Weights of a small mixture-of-experts language model, trained from scratch on English Wikipedia: vocabulary 16384.
Below are experts of layer 7 (counted from 0) of a mixture-of-experts language model. Rows are named router (the router's row for the expert), up (a neuron's input weights, with its number) and show model dimensions 0-255. Each number is 500 + 40 x the weight over its row's rms, rounded and kept within 0 to 999. Numbers have three digits each.
After each expert's rows: a language model's description of what the expert responds to. This comes from a sample of Wikipedia text that the model never trained on.

# expert 11
router:474493469531509519483503540508429529515435542416499489466428522445544552552536530454481546525507510463452524468536557499504466509524561452475505477514495510545554478498437516537518538459508450526468490493532494495479441536439546460508550484453511573498462482523482474505502510534433460489495509445461449554502446446483554470482479487485517523476456570458515436513601534523528436551417497500516494496478552449553442529490505494472544519494507533453516532588532489458460484474585481516463441515513534542545571580410452454490442566503516556543542480490478563558523505559507548477421484470488558517522477454500502527484616532469509537456451473457557624531491518549519492505505472445448518478476495602552468445422418488515508499482466555490422550470486496484489460503504551
up1:463526537463524517524508456497479510458455499445460509489508489527398499521551465465510530467526528515516530440507434487499501463433477502501532544552419510517533447521546439481414485541464481492564403448573505585490455522411566529545450542438560499500446511531488509539577511470460525435523556536519429481460507453524409429493513487551559552537525556561480477482527501512447548437502416425463475487476513491527472460480445484452504556498526476510494510519505517466477519461545518471514558497577550589467527475547466503508515530500513512529551472506508501569556535452465509508540482435540414486497514408501509565464476489450549550534597441533609524454515514486487492514452459489486473510463525452520493598577477454507516486530509526506530483511500461504503521492544540
up2:477512491576459477513503510545499507517490526489498538459483475517565514457519498508454500546502535448550543553553482549442527426455485572494483500448478499544516568455552510496457465497542553508542543518478492545484446524460465484487456519406541460431518564485479493541493499580485514552477524453486467530507540410481453514481486445414558431478488608471502481511515475484505471517520535402461562435467495528459471524458497547482422494484488526496517513484442524540559514495556465482480476430553469496522506516517512470503473509461520396507500491496554533571508567509503460520476475448482527516477546542494475549532610457530553377512522540533514522436405445542497363530570572519560594554520521509476517516491511533495498470521564497505440503492486502491440492481491501
up3:517493501471517498474516488512538502509519567560525503541486490473463470399499449526469526440483550569488405531495427444545522554457469486517508578496513513549579540525531478499493502506479457493534540539488538586556597538452477476532547536435372572446527490512469462480540526487508509541521529544446499474497517508502527478460528486491521527446530486465547590529457495507399530513458456475520404529478574519512506450585499470507470520498520494442466531489505576524474487495493498564557520410488509447429464481446483444495398508526511518559515552501506467487470536513473441543478499454508516498521497500538491508567550574529411442417470513509425507521503559475516416509460609485579444513485506464494518497511481463526488473482512500441485537508480503475554471540517504
up4:538522487557488469504578519540498516450476570512480501459445529518455470495598567553462514461521496525485582450560556451562470458513539501499525515524472556486557562496480522536536481443468520455418493525377546548492499435449488477538508466474542610527413554537462499470524537582544509427463471476517496639542522540488535566501543536455489506439511497467534472454493561446458495494493490500475494540470552454532436506519573494438437540516459527493540531544464516469449455513503485451458470559528460512552559464496392499506593464476526519497524458503468498474510512516488511489470543515475493577458469416442470503507527529479557462481484541516502434522471473500505461496521435480437489508505503478514509524473458566471502512446533578481489503467466511532483557480489463
up5:492523524507533428562551507476523555507440514436550461446535477527548560479442465441509466550509465495449421470447495512531545463494547467504405497463517487395517498545455476475527499453520468455529486584528534447523505469565510409484492503547534434538440518505475479433490531478506534438511484526477528447515526443475485507446520452474485527462595484538508502499531503504508468460592511419504479494572578479545498534551454499475566520526453557478486512513559453463547539530498491554530417489485500506443540542549481436458450564576537564535549572485536518557530492497487603544434456462493529475465504480473424431539555471459471548515536526490431451510472490522502574496501512469511498459464460436526471493462517484556479485465427464545462518490497524521501439492500526
up6:539482496466515520534475493507513463560533436463533500467541420468561483464531440501450489629428534515499467480407524543530543516455508521524474516455475562502602519524456492522445505500400495548536424443542539504517530499561451436567512466466501501587507402435557482517541434508496476510455534496485482512512494570453520527521494553497479517527467517534512479425498512468473524484452499469513513471466538488507524498552453461461609519456504500554459482544498599448514508490457511537457412532528505503471504482499443559482475527472449483486548433430545473460473474444464487506539461454541536494467520502477470492591472515507520504491518526532492494523494527551547529476476479459507584512390555528516581535484442546515525532478465519512497472563482503549537390469521526
up7:393509522595493478502472526440475492509573563468510519482474461465523489451486584533440473490468432525519451549493527502487451536523477515463534476571476441503543492502495499478560517548412479504510463485506509536477451466506528586466575510460513442385476439537475482489518466516573549505477472464451511471473530420551563609452449518445504534506470574444521488448522448468521515451479486463567441479511513491558526515477492506477453488492510544463558514587501520468435431495546530526464491555480574490505500511428461464540484578493445521535524518529493519537508474522539492497436521488475497555557486569546502540489582435551499525494478442536504493469490447454483506515463530491500492472519468552539482492492444451448410463477508554403476484542496473469504506508579569
up8:477525560495539532491437482433515477512477514473564546494486503475503496520578518455515582590455509470467493493524547482500504524447427554514501463490449509454510577538505462541533489546539403454524466474398513528483575540484423503539544522440529517515508527516510447569432568561533457531501496568470453508501463442503457468525488442556432453451551473503488525589529433427516526486493518524522458461518532455437413572475525536512524474518487480511474506499498495555488491532435447515554471516519549489577507456515542466495561514534522545495527473516501473429415563506525515475473482585480526493526543459509514480405548500576460527464527492472537453539451527450534511483459507529497514544508467454515426447458503508438520453421497406570472497490504500510498463523552553
Month names in dates (July, February), pipes inside footballer career statistics tables, and pieces of foreign club or personal names.

# expert 0
router:419483490536551473485498525577476457533506478548568473522480498499543478482545564433443520521465482499495529521577501508508471558495516448530516561528517446490474572475512517530485430559554555394568406456410470514508586573509502500504571548463550509502544530470453494526525521512461527454411430555481515546488501512479458460517468502516500472477550505571507488474524482517455479560536514529482511514417505511553521525462523499468404455482542482497487505533521504535568554495540451545465529493475456553488506547502480475549565571551502524541497565502535485504531464496561507425442499437499507457470453543500457436507495409430492581469528457433461498531533469440461492462491555476443583528558429466478547506508467471454485492525462584463521528436486503516514517510472501
up0:499415532567502494517456472516464496500518526496453490522433436481499442566545538469508501550508507446505435569546465506508495488563479518535508527498456485426546551540499527607508588479457511545573489446515459570457433589496467533456438486465475470511525578490464502548552516523506491481475453421510501537454497449572518481472465469500492486504492510465479461513503517428497512547460448528414469523535479510506514534429583490569568520465539507491483492553505543529566556470523509494458531526519452515580596446463605436504509566458510437426430539497525409559506430482483566481515512547488486505533454506450506532523482461497478495473522428521508531543519444479480441469493442459548569561470511540504475522517462504504525586495507518444513490539462475466474478516508480
up1:457557508496506524519493539553573515491526590544500484477457538543550486402518555499580500532461462426534519494473507500540521551482477482417509551498529477529520532449499505437480441458536473535522518485437627481493572542512503477517453537492488504490486470425454433528520508561456500512471522505431528416445533479497534515480537495467543542497415536518461551507485479457526480519507533502496520522517504472350483435495520494591488558518512481520458544449474435449456539491593425504510535517573490498497533502480493444467522542528546503492501575472499513510479524576550443500455406538524504522470396505532469509475444489514537544423405496478465450477524582497501516508433528595534509501523519486489463510489499454495469502573479528471475529533463502462469458487508489
up2:489532476459478509499440578502515465404522431484509447482522473542491494497502534506524513485430495511519533524517501482462454448509474500518451391464487523541481521533514461569582535544415512476504470438522432408547568449492522458483474534476465453564512530539536485436497500518414467577496486532490529491503539493499470488482480605585520522473512485561497497540555470505460451476485480547501538547507464503496480471551514525503564467543465485503467524461535490523525417443459553525470420477487459495469605484545467548490531606471552481553488556466557476568485582465479495499456549433514453492482515447450512516467429471457503552457492542519574456510492537571433497533525529506551489531574472506505544527491448534510537524453575541475511477482503516462469602498453482
up3:497477507448483435484497554509482472519484476584524519480459537462534533491467524514502431514514469538501534566527499572495435470496605504532474468438505457499471444423452463534559479429483436483548514435560448512543529561425503530551509502561524479456494492526530460498519524538469560525493481541509556447421530465563539486523426481477457591506474447492474468547529572549542460503536502466512550396497463472476520491470516506563533485533526474549472516537573470468428480550433476583458529533485516502462487479525521450490446525487577550508446441533573522548474426510555486477566542533534494512495450525534476520434440481571444508472561441479557446508512462506513580483512456560444482455449518566445507449500523513494501497550480507563522473499507506448456541473469495
up4:497501514545497526540467528479505484512454467534532525549580478438458546473541456450449463542498507523497476555518476452500568518488515461528523525473456456469457479481525571608493492461519488463442478549493502548487378474453460558461515508477502486515527502452468548460495452533526525459509474489471462470466527495499461525491513485487516522515549526523536530553457523469500551482411487494492501445476482493431492533457456591494467516422460481491572566499534538468529573465499481450518560520447488429532497565502523550475566483508468548466425530517514493547500525561380440566462556503591490480518509501463524535430625517459468535505508487439554414530567512511494542486537510480407461490458484483486550495499447454498437462476496530521507507530589479542593432501525520
up5:509458526519490497498572506487529499483499459540492552467524477427554467523542489549494541578518455527552476433499519512554580486566508508484525537492520525530512470477544487495456505452472563519497571477521451490524518430425527504449469512514537548515495522475449536447455468509545528479574545566488563517534504492479461448422538522479498585475469415450459471495471443536490465532462528527525444459493498528526457483494515552476536473546566499462473496489499467509460445467519544463435592508513549579569462470493462534558478538513409441507462536587419559523565425495499531445427568462503529485484503492487538428371451535478509502460473445445544522577493541541477481471533466441533461527473514476531507434460570490536492538455519515501440534448490522513520447504504448
up6:493514467486541570539478412510445518511525496521540527532488494592410514545425441508515547531507540475405535487456560568535448521480489573505514570404399428443420473474526561428568487510551431532453484490507507424489516486542523509472483447547532465506504518507482426436521503481463530439539476513402611484437529558501487507488535506487464519538548535484532501545466547545476518531527498495555527524533495462464409509459487491457472353478530500505446510485467473529503468531476470581502506447500476465531579547458499549499548499504488493519522525500514484494507570540502461511470518456547507536517484513539489493496495446593507495496464518470467463538500544532570476535481566469537530523486548487488458476454449430491434543496471526529499505493531488477478496472523553
up7:520508489478490442523486456504520458473473515537476561491512520511571394462512548523524460440478578546506489508507519480503481535623495534534512562498519461468434458485560514519507593427480514461517507483442515500494558488517452454510521439469507482477511560480493492455490554443519480467564502476540564554515459542451523488471440499475492538498482493554506450490571467524486520530508516542557508462463481460422527554484512451493508507500519537513511540530493526482498452564592513424440476579493470444472406475499457414531467441517506482459502470495493448540418491579547573530521503448481482571554435538579446513464545473517545460552481439494462556505409491446491540493571508469473470500536533518502481513580498488583400527474535485439511458475512535496444508446540481
Prepositions linking a title or institution to a place or target, such as Minister of, ambassador to, University of, invasion of.

# expert 49
router:504511485488480498519501481477449437551466503469491498462464409491508538467507468443430524509503446499472461532512549517453490467534497532513469528516445439373464458485496485479551503493466468495554505498552481486505528553516473480482491527421480421515508521485560542503500515449514514542530562570478574544504522489468459566524547496521462517573513477509498511524465501472435505410510505524477526507495518493558480542516572548523532574452518492499442485522515544510458541539580567530528538540477464452516539526513462517400440552524444572440419443515535489504520480520423514573573441536470425501607475492573531455492488466466480509431513521496481445477507496493453551517542535484441459480458556476458522530528541576457420559518500387526505445579558503469505530512548522
up0:549457526518536555459583478418527430517463500511506511510448439521525480497529505501449538516483446536399439522582482509536478554524452551462473536534485475483541504441506491423522446425501490510506551521501526579436470486456434492484513495440438491485522486551475562530479443449497446396509516513456512528450485569546536551515570517478418438475524580394567497439512535538525489513541522478518504479515477531416548477515543513539494498523528492476453520544507450465456532512472507461550496562487459484563496499573580540464458448532452540506515525449507489491499544489473534403470494538481481498455508509567548508424477532513487541490484477551563548538445430503466520487507517484568489487513409491513479492474544468434512494539493529529557444492488561418515535476531453
up1:399481497434488515521485483542508503490589427491507532473456545411513504506559459528482509525523486560436503476537564528475464556576548495454510550539499578542503462436520487488531429583494525510494454540466499488542512495484458513480518488508494528448490545498562493489517544502453457502480519515491478526482492447495509500449457515470422436498496524559452506439468539493487576570484568475557621487486457447460503508493574559504526545453481532514509472473585488494471497515421531519537518564542492503479543487498438535502524578529453560511501566501500547429495462527455509514458462554509462464553420513487492502493517514537430489491475492506537492546552482550503515453462561559511587502431472459449494517512510532509511487556467440419509458391583462548462434534438514
up2:523512509485480514522501416518440550443593474525497480513424513482583533525472576516512474545474481423486490427531506473486560533480519467498551551508534441442539575508565579458500458506556574485448431522498483578540539527555487532493420510558469559491475581476390517517503477488529441533527499521493480543457559551539523566504456492524551488516424407482528501470441488448520518480537518452485546434524537561490523509541441509473545516505536489514498471578420504551481498579509483440498575510463521531444451500530546434506420472523577459460433528436501571580514498480537476445518509512494518564493444489478463456506539500501524510478502476434489477507525556494465523449497514426516508480485455487489460479516434412533503504481540501473502534502531477526511476452511510
up3:451492493581533601504517515484480494474486514527438431526510543555469484492445486484446485503510490514475506517444473500529543555441518535524508480545502510440517506551488466483445407548472507536499542475532492467507564485544474536550432462434509527562504518503489505485513507488463489472495488507506528495562459434489468545569517540524470410557519518543499557493424481536486547451521504498480498456456522558463560436525549493413443527534537459487476553519428481536494536491501506596515569469530481481481463490610465490477489550494601498475545439481547539521436589465466410559464502561503556480518538467506484562521490502481445556522552407496514418514603574471527556422483546529504485491553487492546479456480460473513515515507577473489498475493525495561505531524429445
up4:497507533481487505484490486530505502535431451424469517478489446515502519559494460534442465573499494500506477503563422451452568533486480528459475438524562495519522473474586487411481541630536476550505587462556474484523520500488493485554582505488500482555552534530400471483535507444483493483456478496534497549483535449545532464462508554501454477523540570390531502391521459469473471543477469491487525484527549520534515423535566419563578450482506505496504457525502456506505456494502464478536562468545545508512500484529495514474428574499508569461494475455511546500413461530538515532546500511501486453503563553499526478464470477463500536507480427596503506507504516511481468519569368530478488537473500533512524523452547482472493486514510508394497433521509476497524488560457470
up5:503502504509489551494464471505526551516505557460411442537516516539436467539494503501484556516522566490474605461502490537523540477507523510472470452515515448539445458513480514518508517456497476476525517438499448484587521467515474507510555509586488500503484439528465471551506512485498496542513477537567476401515492392498523449502498515477438504491490502523478451495608433399573521468528456486479542566518493374481516494476564474571505569419488482552556522561522504560461558470514516510556532503456449412483417463534529503504445498473454553527498478516510490474513511429489538494412494514516574569424442475520443578575497503495511534506525512502414485461537491543503443475556510518513545531487534540489502510465561550492564457502568472461506461555470513543493540516501481
up6:478537515451519467539520542504488466526497536487532562541517452550482502473479528503551512523528407469495546487485482508503536415513489511488473464503422540502535424532544459508482536498462482436513537477462470484491533531518463534468511417570442509440544499483451505533491486502479478531555554455463514416519533477522425493511524529518551499565446547514504566445506507556483504603585523503510483455490502526500574478526501407504444488414540565576586504466512505508497457461539534504515521550433567455447517452564494438453488532545505499500451500461523476533512441503512467526502471428498499513568499490531549464433438461548493495525603570457599549463555453428551496476567497548521516511457472557478496558493461459454482477461485474524534468462491527554501408554461551
up7:479509489490536606471540431510467464426485435486482523500536516476427504495449478468486479469457498516494514484497476507504464478475518467446540506442549535583459507493441432537505516573443472540505536547579473565525445517530442476553461478517512506479440530496489426562493463546544536489514545520557476525447501516504483560558499523490551566505468468569520461419482501516437504491511537461552522485438456495478514461510509523514496514523502497479451534540525554489479427477580459439523485462570536550487471579580477559570487502456530474603466476466543396480507535555524477451505518482537504526538448489437533524494499557424473434499496569593487406445504549571410562490487523517546445497500549511498525461519491516525481469511480493551501498598496490471446554508505481
Digits in measurements, depths, populations and percentages (390 to 787 m), plus quantity words such as many, several, various, numerous.

# expert 34
router:493524459443498474471578423521521549493475506449469531502509588481500603494467519507514464501475437460545504508529554613515492451534439438437457541488530445482495484519594523466485499444466554570503485463464516436523467441527474528585476472486532481505493532529562525473553486502426465488458545429431497508394526481528471443489583459549519594512425490485494532481491485478506516509498525483484564478500516525474499435481507557472500510458517516517435557476526436547509564534466554431494451512489553481504464449531543500486450537501460520492517595434549489517536558500476526512582488495487483485462503488557564452511445495536520538542506487520507510492526464514509502525555465517530506523426427441493471546507540532515542524469396436481592459445562513479505472434490491
up4:507474536471463519501510463512542451549488586511472510484522479400474481427404565512437484487614454538546535495493486482512544518494496584503594460465479523482428540508517529470487435524483477509525510549535486519494533540447469459563535594546527478574521507510517479449520584522472486507533503512516491527469508526545542510489526436523448484513482519528486495536508443493472516592512553519454508444545514504482477470498451578468545605502438465478493590572554453487514563471521513516483478457434429488497477522518507434534532444526528503491499422470480419539513432558536502493496513509481450505460425520509529522510525486474519494570465487470408513442498442514446518528507475490473460412454508503530502430462535591538452611538473478470521455561521481537499505523501509
up5:476526475514487582554494456481456523493514479541520453472533548466520500452604539390495448487514480472573552486503424448514486472561528535476467556472466470437508491501556472501514529510435490459546598459538523494521469609470505476510498499444446527529536481504465409440502544517485522534458463498524444500497526530526496515461460483506561536498495484468404458523419509494515512516566533493515427484535437478534551512520503539538502476449550511504470515465491463483431487536460463509486526591496519468532470500489427476543502626470538529496448520529412573432486523436469564494547446557513485500458442452476479477531548487469452486431486512508481411530506575457449523521490532521519561541599477512502518492504545464476498411518507450535484526533541484450497489429518507
up6:518534506497479440498485485544536469514489462597521532530532517481451482513544438548466483458500461501529485475478522486444560558449457505454493468517467466516544545489536442449481487522507523465596528431467468529487511528514465512514503453507505452439502465482512476570490460487538479583490530477537440457431576538472492521441508460538491539519490516500509508450559496480521465512455510489518464516516559498538562506586554473556585520518513529405441532466498459480483532573534475479595511457477472474476549465487484395500493537520484448463483495446457516514505528592457501443495445471497501525526481517510490495511638493452449541558550489644534464491501484525572527513500513532574509509511507452531516463405544450504511400512502479499434535489421525486525541537548578
up7:473492530511463527512505449481581470528517480521542564556437469484367474508524536493500479487487470452541459508498567556457497525403464493492506539485522505487536427541530445452504471535561525558537443520499532494499470509530484403539525470542512426524514519464529503520485460501531447441485486533493460488521495513519515495480471497564538440413458467536528480516469509627475404517470565514488528417498509488542481474530522487427444561476532463554460478517450525495536473505488494438465535526492564488551441526502482511571530501504504446541533466552492428543483443532485496504451479541469450457465497526472479498503430548499437535482530509524392588551539518542508504509415435474443417566519476499538529455526444525533545498523529503497518505530526601533478448498542577
up8:477465463485489491471523463511472496521478490451548483480503511514528452508499569519565562522481490510504519565547569502482511568467419524483528486562488563465540469466533469426493499465528486504515436432509495479559486552496428591520492521441468504486480487389444509445483490467477506556545521473410487519521511502536472529518451494563547510487460524504559495448505459545503431545553475498517438527492516517496429504525492477512439548578521482441500516520456521490451431529470460503444530437577582509490563508530533458491500415456520543582523485507629563468526568427578546537453501511490489479526456523420561508518550529482460484502548553520501524500454458541467565499513454490448534492458552496456565515503506484460590448498522529477457450442507511436519535554450546
up9:546540476606453480508490505470554486485512560448484491551507503503515497504506433503528464512504488434527460493540464502528462451507487501535470535507516484488533494519525445537513493542535506492517476515494535440601537503506469572549466438477518426555474569457474478538515460482427472445532466508457523536488493481542464495480472484470482516499431491509473542567448449488441554471463541551556580513498483463546480545520512527455463577490460500512568451504509456515513483561503504496424503525570492460434466460546569509574496528504527526458546584531471525504469564478547477503560582565503480482535529521449504484433533577510456530542490450525403506555450470488464478466556464497503501450470546564413577554541413491448463431436477542491540526515520476597461401476479498
up10:573483533503453500532501506499429493572413512502441532450534441563551509494465490570463420488473484528439511472458491514558528482551511471416540485527472518482504419547530540457429468458489545530529470509450461514530453493516512499544480485463539544535523481515480504486472464486523443506596513498467536500499568472502418490493467479505519509485447509545502500523529456533520451578469530477493544545545483486489444485486548552475445435483455513554404519476475529531472510608624477472549495565445550490565576602505454511489543488548467449446508470542487515495477416564468438472492543474466528418515511478531487511480468557454462578512468469524440509505487498563480519506451452441459526557484494511565498519509486417543477490506521517500551515474517526481494450429586495
up11:489471546424537538512481536432467473469527497474433533535550523497476400481463529489446513450554528434448508555497467513500520453482506542507541417520462502480539532539512517537512494487545537517510520443506500428463438467476441413553494457527486532566533482491473533521499518580461532501613523466568558566462508548518495491553468428515504467472544500436494447431510492436492528502526524534552514515549551485431487560551514484505521385502508514447528485509498494521536511509523502493355482503444515531478483557472547474456454401440474501496447504611476495466561521470569538465488534484501539472508526488479489534491537501429525486473535459491443467447485486524500560488509471531495567548484549489556498490522540499539426507443520433588492497568519517486462497516545441
First letters or short first pieces of a split word after "the", "and" or "of", like t|uft, s|our, n|onsynaptic, G|annett.

# expert 56
router:498496508497519447509562439470541519486498472469519499522565499556554504494446474537536486460533514489575490523505453519466491506496526526523527482540533414447446495438551514421593467567529527490503540523470533543538572455443559478470493491447541504513529477430583479515475471528502431517517543480487490501530522462504463437442515472526578565525457502507505500537481497535480578454507455455597472496433570483467487477595512567474550494511521496479498545476504451517417483506576532478545531429476476465389441441519426554490540483602444502446482578506431526501488542462510549493543520487503548454457547498525546488444510477525513533502441430495442546532480537520478484573568487518537513490464526542515486460522579493466524514506449507541499411563526490471507483419488495
up0:408481491583488569498476556510502538506488506550492477536547475451510369531575548453526442482486498531422498454534441482498440469547445540439470538524469544559477447542506467498495552446554507525489529428576473538475498474499453536449501508445471454544487440539456561544540521535556532559534497469468500538484429500465514496472540497449530556511549481495520477520503544474549536552552501449455438483545520463489575564520539538466533552534473529501457461469467500454456479521552448521498435479476472549471601497514503472532472553525471501542503538417489448457476490525510438481466447527482494502459510524568493565468469441454449509492469521518409489480513554496536547488450452547459548516585528515573456514484491491442554530507479509495457471499548518528553542523415442
up1:499489518463484502527558465453508412515465572450488598532516527445519577537500542589496511442542473439496558488523574518574546471482494450544517531554503549459496509467534515447502534534550506438506550445494507402540532476521513574495466528499529550532459490491553548475457603506520482491553499564475488512529572448525488515469539500495452528524519512431479508477441429394439555504465427452578482467496460524484434537478508499557461540508373547465520488474455486533505553561521434537469519491488445515504473510459516515504520439475491571489540422498461477543448532565542479546504498417485543540542518502439496503494547551455512433584484476514549510479488514465441523483553499530481528514493554488551516528479479439495529483522498509506502496484560542473413516493484507
up2:517474515521491463521475427528564508473515490501437468524466520466525530518532468492498452446534492529515513573555538489421477500520546520461497480425515501559465493489542512440521496577538445517452482504506429493479530499479509530498530505492543540538476496433496498431449549485468474554536517513518557433480480490487424519495448458524515441544477531507487479505438445504486450460544512498418472504545523592518508574544448507459498506488579502456452493474542514500479472555527512466472477511452498456507462541498464441485477563532500489425453483505585496525506561524532437453529504525378558553536497455528534549524536547532519450535447489526512541563456568462509540509490483467567465460413470527416515593530507498471362457561431544417547460522501514541479415530505456
up3:533505523573542408521486517455522483449578481454479492563472510494528490507514441502533469482528519486459603461519502466470462499557450560501471442486430532538498471491491450517459526498512465460452503449466455556457447476564448587532463538449478493444462567488534502567565511558582590477460404530516564545497532494441473544504507486537541515546532481495515422573464530504516505465477514467461544469470498545508524471508527414497443517497465502495503508478428480549512507610455545448510472447496491493453447498535464497513441522496546433459496511471554543492491455493456501418448549551523492434465493525473561523514440513503493531530469521412465555477489424558554540537501484454421494470479500553512468500466440517553431507522560492481539486574556543540508489525503478
up4:470511480579510502472531535465581492512475534446606423465511577526546498440514452507557469461564470536510519476426491489472510534519464482514469553410495532497476507551540489491479534472470489459478486492478518543509437490468497559492444480567487449582468455495492413523448429470460482503443407461427479449467520544457456540547426554529521514522430480592563493381514434494529504435515515552541506475514525432497443538474581474451474430455508470445495532516548470606523497512465516496488497517525523559573499485500516551557516452522508499499505513466471451560512540459511559470577489480569483535447517472523522507475468552490525474541487547484551526519529449509521559517524534484483528482450578495493536483499491522528516490586544482558559527503536503488516520504425495
up5:491476496480524531513534437460461509422568468440510506540505424430456523444487557501597495543497389566444504446505478466449518402457531524461437511460556504503543498450480477521462447570550485501559523490433544512459460505535539524494452475467552565485533534549426423446501614518521555501542553562503461514488494495525541499448476488530493592472514444486503437499503551470470478536560496532507508544498551388513480461549456475476504476514469485505524543482561528498496453518504479515507570531501512505550465484413447447473471523500490468527508484520473486497465499536538517527532617457502486534548559474520557504533500551482461581476474518489480473505497503506491474475442503535476493454534557483559520527458540437506391456456547507501461497524471488486540474429515566
up6:475517459550481524512512444457530521495522356480503506531460581485458551463445474508482578519581494541505513476506485476462503488494453508538499590538535557463545506523463436502507549534461444548499503573411465464526537421426521494467539483458509489487561567482481534488475445483500481512580434504525441485498475447501476385426497487550496487543517458556492561457592557527445534508449583518494540493528464424540474470526455488471479550506478553494531470465387505576508477490486482494510609486525529529498504514488502503506524493532403434513516505469488497479491557467504528483515498496521516506481475481533522457507503534447492414510533536534636506499505529508493455525508540519503496520534531513465528473451439511503589487433525561496526456468454544462481489502467448
up7:453426506544516509518479518505488464560534480510491522537524448538488521491539422435433547476518456436525486530535499477530544447519489447463520512468513472496500520539477463516491539544488532527470473549508418528453510528539430525519473409533462554558440405509492482518506501422522533521495501496565506516504501553498565446449483513454515567458489526557534487542454511464500569572466536510476456567562555558497559466526430412434466549404501471523413488450528500489500515504532501481538482565474514519520414459474482463538534534501486472518455501515623500522529423515502487484519513509463500541437541526522534434477470575505509540462484494543418552463469507579449492477523470530505488522515469474461569445506570545485481459491512448468509559436519499592453566428526483
Fragments starting or inside split common or technical words, such as comp, hyp, anti, intu-ition, stagec-o-ach, inter-v-als.

# expert 48
router:556461526407509506510531482469567486524516471395428478432477480506487538497489481469580471555549534596565495552556560525488464508518484494515499413490529436480505535479556498527468438491539467495459554478543509482494453511550468525519460613482582436506484559518532484535473443487416537492443443569445475447411534435578482516467515532502506516498515510532524474526521493523473515522517480495560529488437521492510549480488473601412444506466562473564490476418530520563492574523528505450538531504536478455496476491494490525496550473524427536489516577527457561438507468469422457506510480484456481460488482478523545504492541515533495509549461528553481494490494549529547443505557508508522472468489532496463490485551522519555456476470449470451609469555534441518460519564527494
up0:496499501509478590525407483456535447459510531480477534494497395467521484481538545472501491456574525521512492529509486558522521481486526517499526432451543414510567521415525468556475485500519462483497513568497521453529530428589609493455445472444524480434553539482532431559525559501460440459515573499548559462547518460529520568512453499514501502552523544445487511476450497414457503489501540513505525496418509551531448453464531511520504373437488477483507552445518563548464492504576448493537575512459510474492520519566505456506467529516489505460507513454516468501442489466507495455535434546459488521548517492445466501494517479518458441511499498519488496497519525489526500434501530499469540512522532477496466508505419561452452524499629504515537433579463521511482489604476529
up1:495502529491481483495483475492525513470549544524436538457511476581500515525451491492538473515492568475510550470515456541391480509440525507451494480511483577506436520527486538497541509484504465606483550516500574454475485501538435401533477518529436457512533548512513493546519478514522434454483557502539461456524503487581533468491468525541558567462438476499402559502585600475529508569535543541537529474470565443504483498507521510478505413534540479550532439442533610453476453485568544503441509409526485393537450551500490462546488513488465493465527495567499468459506490424514455542473472494444562522472523489431524513487535485475441486496454513550512480471504483518476494540490574530483504534419531533501397526508544474528497472511515469513483447492470486439459498537538550
up2:505536506482464576509542457500488494541502447532535501467439549457511504538418486533533551492498576487505587515503565512464533514454436496539458556386528482488519381532485516579526469421480511449498560513492511510506579487505519513498449486451531556482458480497580506555603445483525523430484504515458535493532493543513494521543508532515481539429487509537534452427458604490469465485443509508527482466549438531523478505499468514536486543485563499460508493502532499513480541469498495524509548581511533428500481498440491517575524497533508497521449477563422456496529457522500495534448470548467493486461515587501427489456457543557491477480572477510572481540573551557485480431486508474476426520484480426472477475454480435438511406492442505551486502528468514513529417453516479
up3:503550504560497487544521536496548516544458527577432533566454499399471531525438489558506475480514499534540486517533577496574478560530469456529497535467518428490494492500549487528419539435457500474529579492482489489489454511495537509488467503441433406540563528506397498461463451428494577481515453570566506502483451462563431498440432510471437511462478540493520524442516485519432519493437480458534544577457507530549469529534448505488491553502541495573560530522491547485470485486435542516516481439532500470524436432515534526528565516541471485487511546448579522472432583516521515433528447506452496527502551509481514507553528533471467450419490450488419486480425581478506504558550522483477466488507517525524537491495470479466480494471571533529531521567536481525507482501515549
up4:449482471544494495510522478471447473522531501490474432459504568501463550549530537522497386524559548454467521536463519512539575486586503462526510454460481558480519384428498496471538443469533495526506487485486467497529514596504476483554508408414513497433493523478491463512481484414466524481524507520523478548463472490490510536450503494510489558530502476507538555503492496493494472498474466456507464490518545476532511522543496535539450528538451488508560586441539473478502526512487482487568465569540462499472480512481465448457516534508506564508524483485444488505469492522451440508586554482538505456554594568490448541469491533574502511534446532513538449502393579430432468460492491504503463503484473558526483602539476467440548550533492420464551449467580568534532471530561563
up5:475486542502473403513477576411540471542461536542513512486513556442534540450538492476536506431569516517466554546448476508613491515538551533428475492454478516512536511477394446492556511588495420451569548494535496505481503476418491448470531490535495421564536466514506530418453544467507486561534501504502537579572533558493501508535510453501486518490485515429391490534486484467417442482546457468543537504523537485554460543560501497530507389525485517420467421541535499498505488526515538532468461568532475483549498500521489543515498467516464495455476538529499478511485465478489524525569458446437463494459564506541502487527540469504454493490507483454510465566490526585492526538508530469410506482444520522496545484395502524515482477446534521445459494489482490474497528477516543
up6:515500433537491506518486418433443460443491512468525520526512454479519516475512458487498521502478495575501534568468526468507465530476471519511520489457544507463488498453513530521487434494517530469574480529488485443502518501530401523472572523584501464463479540500493563532411464452513492438485468433590465454538498492539529508496568513458531414450576442552493516466459538506534461580567536501516467503488561529556564452541490474494516478439517468485490525466490511590426466481450521502504534478619451470469432442513444531504588592543436580490482451465529507607516464479463539477521450581517475512467545496489519515454442494607501514489511510480458511489525493536492502494485542431546512484542460509449569518498524503538453433502492523559508514483521476504438475569479520
up7:506502487425440593510475535484541453515469539446492603477487429525502493431452496511470580460529526514479469521542475477463569563482519482525565501517580475453504410470511514407558457413567425456499551580520548506498578547498449543525434499553486537462507519490478459518498462542459492479532537464537467535489463528476492504468456539537533453489530502371455563494501541456468546502467486539457543521487541519512450499476431542504478470507486477423529584493473553397539466511514480449528508502504482477473484493482508521495506511511587490516518459551508449510518486496552511523493510541588470471484520530461493490451509475549533516477555530484519469466564591532511446496492486475518515502457542501552486490552485552526569477537526456532520440584558473530491466524388492
List dashes before Genus or Authority in species entries, and word pieces of biological and technical terms, such as bacter, beetle, proteobacteria.